Weights of a small mixture-of-experts language model, trained from scratch on English Wikipedia.
Size: width 256, vocabulary 2048, 57.6M parameters.
Experts: 80 experts in each of 10 layers, 128 tanh GELU neurons an expert, 2 picks a token, a sigmoid router, a shared expert of 256 neurons.
Training: a variant of SOAP for the experts, 2381 steps.
Below are experts of layer 7 (counted from 0) of a mixture-of-experts language model. Rows are named router (the router's row for the expert), up (a neuron's input weights, with its number), down (a neuron's output weights, with its number) and show model dimensions 0-255. Each number is 128 + 32 x the weight over its row's rms, rounded and kept within 0 to 255.
Before each expert's rows: "raises" lists some tokens whose logits its average output raises strongly, later layers aside; "comes before" lists some tokens at least twice as common just after its tokens as in all text. This comes from a sample of Wikipedia text that the model never trained on. Tokens count by the router's weight.

# expert 76
raises: "0", "2", "5", "7", "1", "3"
comes before: "2", "1", "5", "3", "4", "6"
router [152 101 115  88  99 140 101 110 125 186 184  99 123 134  69  71 143 137 151 126  99 156 210  95 133 109  78 156 103 194 116 143 155 103  87 108 185 139 188 110 118  73 129 108 136  79 110 134 110 176 127 111 143 171 104 144 140 156 144 178 135 151 117  91  96 205 140 120 155 111 117  94 118 119 111  91 172 182 189 158 146 110 109  97 158 160  95 113 165 103 125 148 165 110 156 162 121  65 231 171 136 142 126 144 111 183  88  91 132  72 107  57 122 100  97  91 138 194  99 120 123 140 146  93 124 182 154 100 100 140  82 140 189 135 116 155 187  97 184  97 127 179 160  85 131 154 108 101 159 140 146 106 160  95 118 100 106 104 143  65 111 162 139 102 135 133 134 154 100 109 113 166 148 151 104 136 111 120 158 109 144 136  89 148 161 122 142 148  96 107 140 168 140 107 110 120  86 155  60 101 125 133 128 112 147  79  69 108 121 128 139 147 145 139  83 121 161 130 169 109 112 150  98 143 115 164 138 156 127 152 148 152 126 124 123 150 134  50 157 163  83 161 101 145  90 223 122 140 124 120 166  98  87 136  36 180]
up0 [164 115 110 135 142 114 127 134 108 113 157  90 104 102 130 105 134 123 115 143 179 135 124 111 146 129 138 127 142 128  92 125 112  71 111  78 128 140 116 126  75  67  98 120 100  62 197 137 137 160 113 159  89 174 104 142 139 140 144 101  61 195 159  65 125  75 167 140  94 208 154 114 126 155  69  92 106 133  81  87  52 137  87 144 201 109 171 164 174 111 134 142 125 172 167 144 146 197 121 110 180 176 115 126  76 126  72 137  82  70 116  93 153 136 128  91 110 108 133 160  92  90 171 147 120 102 146 169 200 187  58 148 113 169 117 100 191 130 145 157  97 109 114  89  91 162 134 154  89 131 127 145 124 111 125 116 137 129  96 140 130 110 112 155  88 122 139 115 120 110 157 141 150 133 133  98 171 126 167 140  71  95  81 181 157  90 106 140 115 112 107 202 107  92  99 114 213 142 164 108 122 116 125 118  88  82 111 137 160 115  80 126 128 147 112 161 121  76 128 147 162 121 151  95 123 125 141 118 133 129 186 135 155 201  55 106 140 128 114 168  90 121  77 143  72 169 106 157 115 162 130  75 104 179 120 140]
down0 [ 92  94  99 149 167 166 114 102 123 143 166 143 135 152 151 148  93 140 164 103 102 167 107 159 111  64 148 163 131 138 144 154 118 115  63 118 148 104 116 107 121  97 131 140 162 189 121 161  12 111  94  95 135 100 166 162 115 162 110 101 145 112  92  49 124  62  94 118  92 189 198 116 145 138 137 126 155 155 138 133 155 121  75 112 123  86 137 168 138 120 119 141 127 124  87  88 129 174 120 127 151  93 207 171 204 136 108  96 174 137 165  63  55 138  85 166 118 112  91 151 100 143 165 125  96 124 129 156 171  93 130 114 180  64 136 177 148 107 149 129  71 126 146 119 132 107 116 149 119 102 123  92 116 140 162 127 131 145  89 148 150 135 155 129 180 175 163 129 135 139 105 116 185 118 148 110  90 139 155 112 188 179 151 111 115  93 173 167  48 154 136 143  44 121 126 183 169 102 119 159 152  89 144 124 164 145 179 123 149  86 131 148 147 134 125 192 141 174 111 194 103 110 165 155 137 148 131 113 120 116 183 132 134  46 102 143 147 134 181 148 112 131 151  97 105 115 134  80 113  86 128  92 138  77 163 147]
up1 [162 156 115 167 126 103 173 155 134 128 147 149 116 128  61 142 126 123  81 166  77 105 140 112 102 152 101 142 129 146 154 129 152  96 138 144 135  88 173 108  80 171 128 150 167 145 167 119 156 136 148 179 140 142 156 175 126 123 108 155 110 162 175 109  93 104  62  95  67 130  44 115 137 127  63 115 108  83 113 147 120 148 140 133  84 154 150 156  97 141 182 122 161  85 100 101 140 105 186 102 114  88  86  78 168 122 134 133 146  53 143 130 147 126 149 133  99 162 193 105 150 155 140 146  81 137  59 155 116  96 116 114 134 116 181 141 118  94 176 144 139 115 163  99 150 195 137 120 101 140 160 159 128  57  78 148 133 127 103 110 141 116 129 154 155 163 135 170 101 118 191  97  92 147  77 211 157 133 104 131 103 137  89 106 139 132 133 133 119 121  51 109 131  98 105 113 177 131 158 126 170 139 118 156 137  94  61  59 169 142  84  85 114 132 133 167 147 179 156  97 132 118 125 129 159 143  86  74 125  82 121 171 101 115 189  53 162 151 104  91 103  71 112 109 134 115  28  82  96  95 164 112 143 139 174 143]
down1 [174 126   0 155 148 103 163 121 141 148 108 116 171 182 151 157 214 126 110 138 122 125 124 102 197  66  46 141 148 138 170 109  88 120 121 129 147 130 142 127 109  87 125 136 102 157  92 153 169 108 152 161 163 182 149 105 106 115 133 137 115 144 176 154 119 141 147 135  88 159 140 162 145 159 169 134 127 121 118 155 114 180 101 143 132 106 139 143  99 119 125 117 145  95 105 184 141  82 169 121 164  65 127 104 129 105 146  53 123 122 135 177 121 140 103 121 115 170 122 120 136 106 115  35 161 122 135 108 131 130 133 101  73 129  87 114 101  67 120  93 154 162 144 136 122 131 113 148 107 129 123 151 159 167 106 110  85 124 106 177 197 145 128 141 146 141 141  86 122 199 147 151 180  74 107 139 171 117  60 140 148 167 123 133 150 163 116  97 133 124  57 152 194 160 132 131  51 111 159 123 148  73 105 117 124 135 100  87 142  98 102 109 159 136 127 107 121  87 116 151 110 125 128  98 173 118 104 156 130 126  90  71 203 151  83 146 133 145 123 136  86 149 184  37 172 105 117 109 204 116 194 120 130 125  96 166]

# expert 71
raises: "\n", "|", "-", "The", "G", "R"
comes before: "\n", "-", "|", "|---|---|", "Re", "20"
router [ 67 122 159  92  88 138 131 134 125 165 131 130 112  92 102 129 185 129 118 138  93 145 126 111 146 130 127 115  77 157 139 119 156 182 154 153 162 120 190 155 102 116 113 108 195 104 115 166  94 125 140  86 141 179  65 136 101 130 123 122 170 171  91 131 100  89 160 139 132 136  66  93  88 118 102 121 153 136  98 132  89 170 108 151 149 124  79 114 122  77 131 159 154 127 142 122 171 146 205 153 135 148 152 127 118 138 100 137  77 110 105  78 133 169 147 115 120 152 138 111  75 184 101  66 114 149  85  51  98 127 142 112 116  98 134  78 152 147 125 141  88 147 138  81 106 162 119  94  92 128 160 141 131  65 176 129 127 117 162  76  25 120 167 146 116 183 124 125 151  91 120 106  81 151 175 111 142  82 212 108 144 118  67 107 124 136  84 178 130 104 205 176 119 152 107 173 152 165 178 121 108 131 125 137 159 119  90  99  91  87  97 151 145 141 151 104 111  82 175 177  97 108 106 123 175 149 149 192 126 145  80  97 133 110 145  77 164 132 116 141  88 146  91 174  75 213 150 189 116 162 160 121  90 128 129 158]
up0 [ 79 141 139  95  89 153 142  95 115 118  99 101 119  72 149 143  65 157 158  74 154 123  69 130  96 137  84 137 174 133 128 130  79  86  90 138 145 135 105 161  59 104 109 117  92 161 151 146 156  78 113  90 145 119  89 146  74 150 117 230 172 119 136 165 167 142 129 113 163 186  60  33 129 139 108  91  75 104 191 108 186 146 105 130  69 185 130 109 121 119 147 113 111 140 152 133 131 151 126 194 156 115 125  89 160 175 127 110 178  95 127 169 133 147 115 141 102 117 177 177  78  97 177 127 131 136  91  77  79  73 115 132  91 146 150 115 104 145 159 143  67  87 134  83 121  98 115 107  70 141 174  79 136 111 188 190 118 190  86 130 142 135 117 171 182 142  89 189 111  93 155  85 131 140 123 100 174 169 104 134 155 142 115 129 135 148  68 140 110 114 137 156  98 129 145 144 134  99 167 158 135 115 164 147 135  81 142 123 149 120 182 133 142 122  96 109 116 154 136 113 139 139 112 150 128 182 154 164 156  92 140 152 133 176 123 134 145 174 119  83 152 153  93 139  77 125 111 158 134  56 154  89 166 130 158 102]
down0 [130  83 134  83  71 165 133 172 168 132 117 119 126 125  64 138 154 118 129 143 107 111 113 101  81 115 120 129 186 134 161 132 113 149 101  90 141 144 173 119 165 119 152 105 185 128 121 141  94 123 142 141  61 138 141 173 140  63 156 120 127 126  93  99 124 179 159 121 139  72 116 176 117  84  80 123  83  78 121 129 138 188 142 141 156 114 164  92 134 109 153 110 131 104 118  95 137 101 127 165  84 100 118 158  56 122  96 139 108 168 159 116 124 140 100 178 160 160  72 147 110 150 118 140 116 189 144 103 137  67 175  69  85 146  96 151  81 126 128 157 166 176 139 112  93 182 144 145 117 108 122 191  44 166 138 161 150  89 167 168 138 200 174  51 158 138 147 102 139 119  91 116 139 119 100  89 118  99 156 137  85 156 160 117 174 112 159 153 108 158 133 158 120 137  78  60 180 187 109 125 140 236 144 148 177 142 137 145 120  98  93 142 130 158 122 140 172 125 135 114 125  83 134 123  82 161 157  46 192 134 102 161 120  87 119 144 106 102 103 155 113 137 131 116 130  82 176 109  57 156  97 174 101 129 142 155]
up1 [128 114 114 130 106 234 154  83 133 215 127 147  85 129 132 144 102 142 188  62 135 163 135 128 106 172 128 108  94  45 139 154 144  83 130 172 127 163 121 136 132 176 131 153 119 126  80 104 132 144 130 137 147 139  99 133 140 153 119  59 176 196 171 121 135 103 183 146 131  95 147 116  61  83  99  95 135 144  87 167 107 125 127 132  76 139 156 106 179 128 123  94 160 119  53 171 154 139 123 119 133 108 154 175 157  72 151 100  95  56 131 111 161 140 152  90 155  89 146 201  78 103 120 156 101 125 154 151 150 159  96 100 174  95 140 159 144 127  69 124 133 128 130  78 127  72  68 164 133 132 141 157 174 191 135 161 165 105  67 131 131  75 111 163 124 103 116  87 102 128 122  88 118 131 134 106 165 143 172 107 114  79 117 121 137 121 118 135  97 136 172  91 175  87 183 181  78 106 146 137 192 128 138  95 129 143 103 121 129 118 145  91 164 167 135 132  93 142 110 151 122 145 182  95 111  85 157  91 132 110 103 129 146  91 172  69 132  81  53  91  66 120 121 116 120 114 134 124 117 175 116 165 158  88 109 146]
down1 [ 93 153 169 103 206 114 173 135  76 104 167  76 119 111 106 164 149 136 133 139 163  77 125 140 170  59 120  93 134 126 104 118  84 158 168 124  96 166  91  97 130 115 148 182 122 106 169 130 160  81 170  99 187 126 139 193 161  87 127 150 122 143 103 109 138 117 113 147 141 133 111  82 110 163 158 152 174  85 183  81 148 117 104 176 134  39 144  96 198 130 132 168 102 141 155  73  78  94  86 180 149 128 121 104  99 149 122 157 134 148 116 184 137 160 168 145 115 135  44 162  96 128 194  51 150 147 128 120 144  73 175 157 185 128 109  67 115 115 155 128  86  88 179 111 134 168 138 120 126  70  96  99 136 116 146 104 115 104 163 142  81 155 155 123 137 143 104 162 121  96 152 118 165  74 110 161 154 134 123 156 120 168 119 136 128 120 118 107 160 151 150 157  68 149 141 133 138 133 112 152  93 133  83 147  85 119 134 133 136 133  88  87 146 139 146 156  52 107 113 129 159  92  95 161 198 155 133 168  88  72 126 150 193 140 168 160 134 113 125 166  78 132 114 176 116 158 141 158 148 169 173 189 149  99 140 146]

# expert 70
raises: "\"", "”", "“"
comes before: " |", "%", ";", ")", " km", "00"
router [100 150 146 140 106 157 137 124 170 153 113 141 139 170  98 109 168  85 155 192 149 105 145  54  86 150  62 104 118 148 142 105 167  78 147  90 197 137  95 167  90 140 104 170 164 143 118 171 135 122 153 133 100 138  94  70 168 190 136 156 106 154 138 144 120  99 145 154 114  93 172 122 108 102 124 133 122 106 185 122 101 108 134 126 136 165 118  91  91 133 122 129 144 144 145 110 170 148 149 135 120 114 148 144 119 116  52  80 143  94 105 113 139 174 168 118 109 168 182 155 105 133 141  85 123 161  87 116  89 193  83 116 145  94 115 154 136  87 154  63 136 179 119 133 112 142  88 173 102 141 139 167 130 101 150 174 134  92 132  98 137 121 141 169  89 145 114 127  68 161  95  51 150 123  64 149  58  87 149  82 160 182 111 110 151 196 106 116 118  74 187 110 137  42 131 118 106  65 151  96 106  99 169 140 147 173  92 115 100 128 135 171 105 147 129 145 148 143 123  62 118 118 199 114 161 124 156 135  81 101 114 122 126 194 190  95 122 125 114 101 107 153  83 145  97 156 153 197  78  76 100 109 145 180 109 131]
up0 [ 96 141 144 114 104 170  88 118 179 100 152  84 150 141 104 140 148 137  90 171 113 193 140  86 109  98 151 107 164 145 143 188 140  91  78 131  98 139 138 111 146 128 147 150 115 174  65 198 138 158 117 111 110 134  68 143 128  88 122 141 105 134 123 103  59  91 129 107 188 101 135 105 158 147 155 150  63 122 109  95  69  78 114 179 136 121 123 153 135 134 167 117 138 139 135 157 126 177  51 106 113 113 139  74 102 162 122 113 129  87 170 160 126 106 124 197 132  65 161 152 132 150 182 116 133 126 161 130 148 179  63 128  72  78 150 162 171 129 149  89 153 113  80 146 164 103 144 162 161  96 123 117 132 135 110  62 169 101 117 104 125  74 160  77 158 132 176 114 138 152 123 114  77  93  91 153 110  96 170  92 127  75  65 101 147 110  97 178 149 149  91 141 116 184 131 177 101  73 149 138 187  92 182  93 121 103 141 130 186 126 126 153 133  77 125 136 152 148 161 165 141  98 154  75 162 144  73 121 102 180 111 128 148 136 143 104  70 160  79  95 111 173 119 191 105 143 135 132 173 110 136 126 147 114  49 127]
down0 [181 111 136 165 133 118 150 154 132 175  96  82 108 102 123  64  78 193 118 185 156 182 110  72 164 127  77 108 101 168 114 208 165 125 100 146 132 192 158 155 120 125 132 120 134 133 130  82 118 158 109  89 183 162 112 142 179  76 124 162 117 113 109 136 139 195 123 107 136  86 165  99 177  74 112 119 158 183 158 141  29 139 177 139  68 140  99 153 131 125 131 124 112 101 103 114 110 106 103 132 156 137 168 123 134 154 173 132 138 131 134 119 167 170 119 189 136 169  70 128 148 102 126  97 174 130  75 121 184 113 127 168 145 127 134 137 108 144 120  89 133 123 196 122 103 132 137 134 167 139  51 118 136 105 143 145  87  69  87 153 153 157 137 178 136 121 112 120  61 156 101 148 159 153 161 186 115  61 111  63 107 163  52 156  55  92 117 126 122 113 146 105 135  62 148 140 130 117 104  88 119 161 104 123 136 170 169 120 160 121  95 157  87  99 153 159  95 134 128 114 105 188 116 168 100 146 139 163 151 134 143  57 113 132 145 137 141 136 177  89 156 126 152 187 111 127  86 117 111 165 144  80 139 122 154 161]
up1 [126 115 162 149 133 139 168  94 135 181 111 118 129 121 133 103 133 180 116 120 119 139 161 151  79 117 134 118  90 132 115 146 165 168 149 137 111  89  98 124 102 145 168 176 175 108 101 131  68  95 155 157 156  99 141 144 131 122 125 119 118  88 109 103  39 172 127 175 138 178 148  97 164 134  78 110 124 146 171 144 146 150 130 117 169 104 129 164 175 148 180 132 132 152 147  72 106 181  93 112  60 163 108 134 105 131 111 106 161 101 164 110 190 122 156 108 122 124  93 113 130 122 135 169 110 108 119  96 135 114 115  98  81 204  71 100 128 120 130 156  54 152 130 164 112 118 122  80 140  99 187 194 115 131 157 160 170 109  98 172 144  66 124 116 102 118 115 134 189 132 137 114  98  97 152  83 110 123 125  51 135  74 102 122 103 140 112 131 119 145 183 138 198 136 183 147 151  45 117  85 111 119 105 182 182 147 131  55 149 165 133 153 127 182 103 169  80 143 145  82 110 181 126  96 109 160 176  74  43 135 114  96 105 147  80 133 143 164  53  96 102 128  94 153 130 196  90 124 159 101 158  99 121 140  84 148]
down1 [195 151 134 129 112 108  61  99 145  95 111 101 155 131 123 165 161 111 191 114 149  94 154 162 130 130 190 136 123  24 181 131  96 160 100 150 129 123 110  93  92 166  89  91 110 121 169 174 191  84 143 107 112 102 128 149 112 148 130 128 111 159 166 111 123  49 140 125  46 143 113 173 147 112 122  75  96 164  92  94  96 153 145 108 114  92 111 111  99  99 110 155  74 112 154 181 173 114  87 138 145 143 175 139 123 156 147  91 122 100 120 112  81 145 132 144 145  90 208 180 106 106  96 157 191  96 105 144 133 122 147 142 102 109 128 158 136 134 137 113 161 152 166  98 165  75 103 129 137 125  93 147 138 140 105 147  75 144 197  81 131  92 113 137 135 131 114 138  85 138 121 117 143 115 139 135 130 127 206 127 125  65 130  69 119  97 180 124 110 161 113 182 182 158 123  83 113 168 124  96 158  54 172 150  62 126 164  99 140 174 136 123 194 185 163 163 119 134 116 152  78 161 109 131  61 120 134 119 127 146 162 161 108 110 119 110 109 137 178  80 134 100 109  82 105  80  98  88  79 102 127 115 177 180 141 112]

# expert 30
raises: " However", " This", " The", " In", " On"
comes before: "\n", " The", " In", " He", " It", " This"
router [129 136 151 109  93 144 147 158 113 175 139  91 118 137 148  84 194  80 159 150 130 148 153  92  98 141  67 108 105  80 151 144 197 114 173 142 154 134 198  83 105 116 228 142 156 144  95 145  59  89 153 150 125 125  82 122 211  88  99 119 187 147 165 112  86 158  76 100  85 106 102  75 134  91 127 120 139 109 148 127 105 150 167  70 170  89  97  64 117 152 134 106 132 132 131 168 128 127 123 180 135 101 158 126 115 218 155 124 126 150  87 138 106 117  62 117  99 172 127 153 135 163  98 108  65 137 107  61  71 119  91 119 186 106  96 124 183 157 109 114 111 110 116 132 156 142 122 132 170 143 125 107 170 123 147 120 108 137 133  98 115 109 184 118 118 117 129 137 124  77  75 148 210  99 147 149 150  93 132  98 118 149  87 114 185 113 202 160  90  91 187 179 137 111 141 121 169  85 141 104 122 128 156 101 140  89 166  96 150 140  74 121 132 128  94 159 168 112 247 114 162 134 125 155 133 109 128 127 134 121 126 140 118 125 178 147 117  75 110 154 139 121 165 111 101 134 138 157 113  83 161 125 115 125 115 132]
up0 [137 148 125  69 170 106 110  91 103 126 122 141 136 125  97 125 137 133 162 105 127 148 199 127  87 153 107 129  54 121 125  66 143  99 138 111 148 113 181 149  49  76 116 126  49 177  90 120 147  88 186  59  63 101 118 129 156 129 169 113 121  89 120 129 149 123  38 124 126 181 135 177 219 112  68 154 123 118 127 125 144 135 103 105 143 106  85 115 133 154 110 145 134 146 126 121 146 104 130  77 108 163 156 100 179 169 107 178 139 129  83 115 176 121 152 142 136 147 114 151 127  65 163 131  90 163 187 130  84 142 141 116 161  66 149  86 138  73 163 106 147 136  59 104 133 183  85  97 164 137  90 111 157 128  85 172 104 135 148 127 129 101 111  93  88 136  89  78  96 154 113  82  82 161 159  45 137 136 130 155 125 137  93 131  99 156 142  99  93 116 100 122 119 109 119 132 166 176 156 100 103 181  78 127  61 149 128 156 139 143 138 178 124 123 142 160 171 131 145 100 157 156 148  62 155 106  97 158 166 113  81 106 124 158 167 128  83 118 155 211 139 115 136  96 131  85  98 134  92 103 109 138 116 127  91 104]
down0 [128 121 141 164 149 136 152  96  83  74 136 149 214 131  86 129 118 133 145 103 165  77 152  79 129 104  38 138 131  89 144 114 105 104 151 126 115 119 126  39 179 125 155 146  93 144 138 200  99 111 159 124 115 139 149  95 158 141 117  92  65 114 119  95 110 101 109 157 144 109 131 158 121  71 146 104  92 151 166  69 135 106 144 155  58 187 130 123  99 114 124 132 111  81 171 100 164 100  71 205 165  49 113  96 134  99 156 141  95 103 149 122 174 170  83 137 161 118 122 140 135 117 190 165 134 109  86  85  98  95 102 116 212 153 121 127 118 132 163 140  81 129 141 151 146 162 143 159 107 104 132 138 190 149 182 125 120 182 126 102 112 136  96 105 104 114 128 157 139 112  64 107  73 131 125 100 101 124 167 178 157 154  73 163 100 128 126  59 144 130 163 103 130 120 144 146 173 119  96 164  68  83 122 142 148 167 108 122 120 115 124 157 131 116 133  88 111 102 156 129 166 131  99 100 234 108 113 143 170 105 192 169 124 157 138 140  74 106 145 127 141 127 119 141  97 132 148  89 157 136 182 174  71 180 110 120]
up1 [108 170 118 131 140 168 177 156 124 141 101 136  61 132 158 134 104 175 183 141  50 131 120 134 162 132 100 143 121 130  86 118 152 176 103 139 144 130 143  71 164 126 108 160 126 124 135 108 124 118 113 101  65 131  67 148 159 159 126 127 149 167 195 139 113 167 147 142  95  67 169 135 109 154  83 135 112  98 127 115 143 146 150 156 104 130 146 161 108  91 120  85  87 168 151  92 122 134  89 112 119 143  70 142  91 131 113  90  92 170 186 162 104  86 123 126 114 190 120  91 151  91 140 161 116 134 104 111  64 193 149 115 124 114 148  93 126 112 148 133 103 125 195 198 159  86 125 152 115 121 107 123 191 190 140 151 116 140 119 144 100  80  54 105 173 128 142 129  63 146 112 181 179 116  91 123 105  82  73 162 123 121 153 136 146 175 146 128 181 115 113 222 142  97 171  85 180  91 156 181 148 146 127 134 165 193 119 119  70  82  89 131  75 133 149 118 140 141 148  80 161 161 129 144 130 118 134 160 176 106 112 121 117 134 175 143 157  84 142 127 133 153 132  77 119 102  94 162 177 166 117 237 140 177 131 114]
down1 [ 83 169 112 103 102 128 145 132 128 172 122 121 211 139 188  92 167 117  82  83 129 121  67 147  70 156 173 119 151 126 149 157 115 169 146 109 174 152 132 179 105 160  31 139 112  97 180 121 140  93 105 123 153 180 106 148  86  95 112 116 107 105  53 161 112  55  99 112 171 168 153 164 129 184 153 116 127 124  84 126 116 182  90  92 145  88 161 106  95 170 130 146 169 111 121  57 146 130 152 114 123 120 169 176  70 149 115 141 138 139 103 133  81 123  98 111 133  93 107 184 112 110 133  59 132 137 145 144 146 150 129 122 177 158  68 148 142 138 113 113 176 148 134 105 155 171 111 191  99 134 124 135 137  53  92 108 116 166  72 140 113 155 136 131  77  93 130 156 155 140  88 134 132 138 121  78 165 129 130 183 138 140 105 132 139 130 110 108 132  81 130  94 138 117 130 134 101 147  77 173 127 126 175 163 158  77 171 179 121 143 113 151 178 195 156 148 132 132 147 117 113 152 140 128 131 148  98 108 102 162 136 180  98 175 108 103 105 202 163 121 155  63  84 183 116 137 124 223 100 139 151 115  72 144 126 110]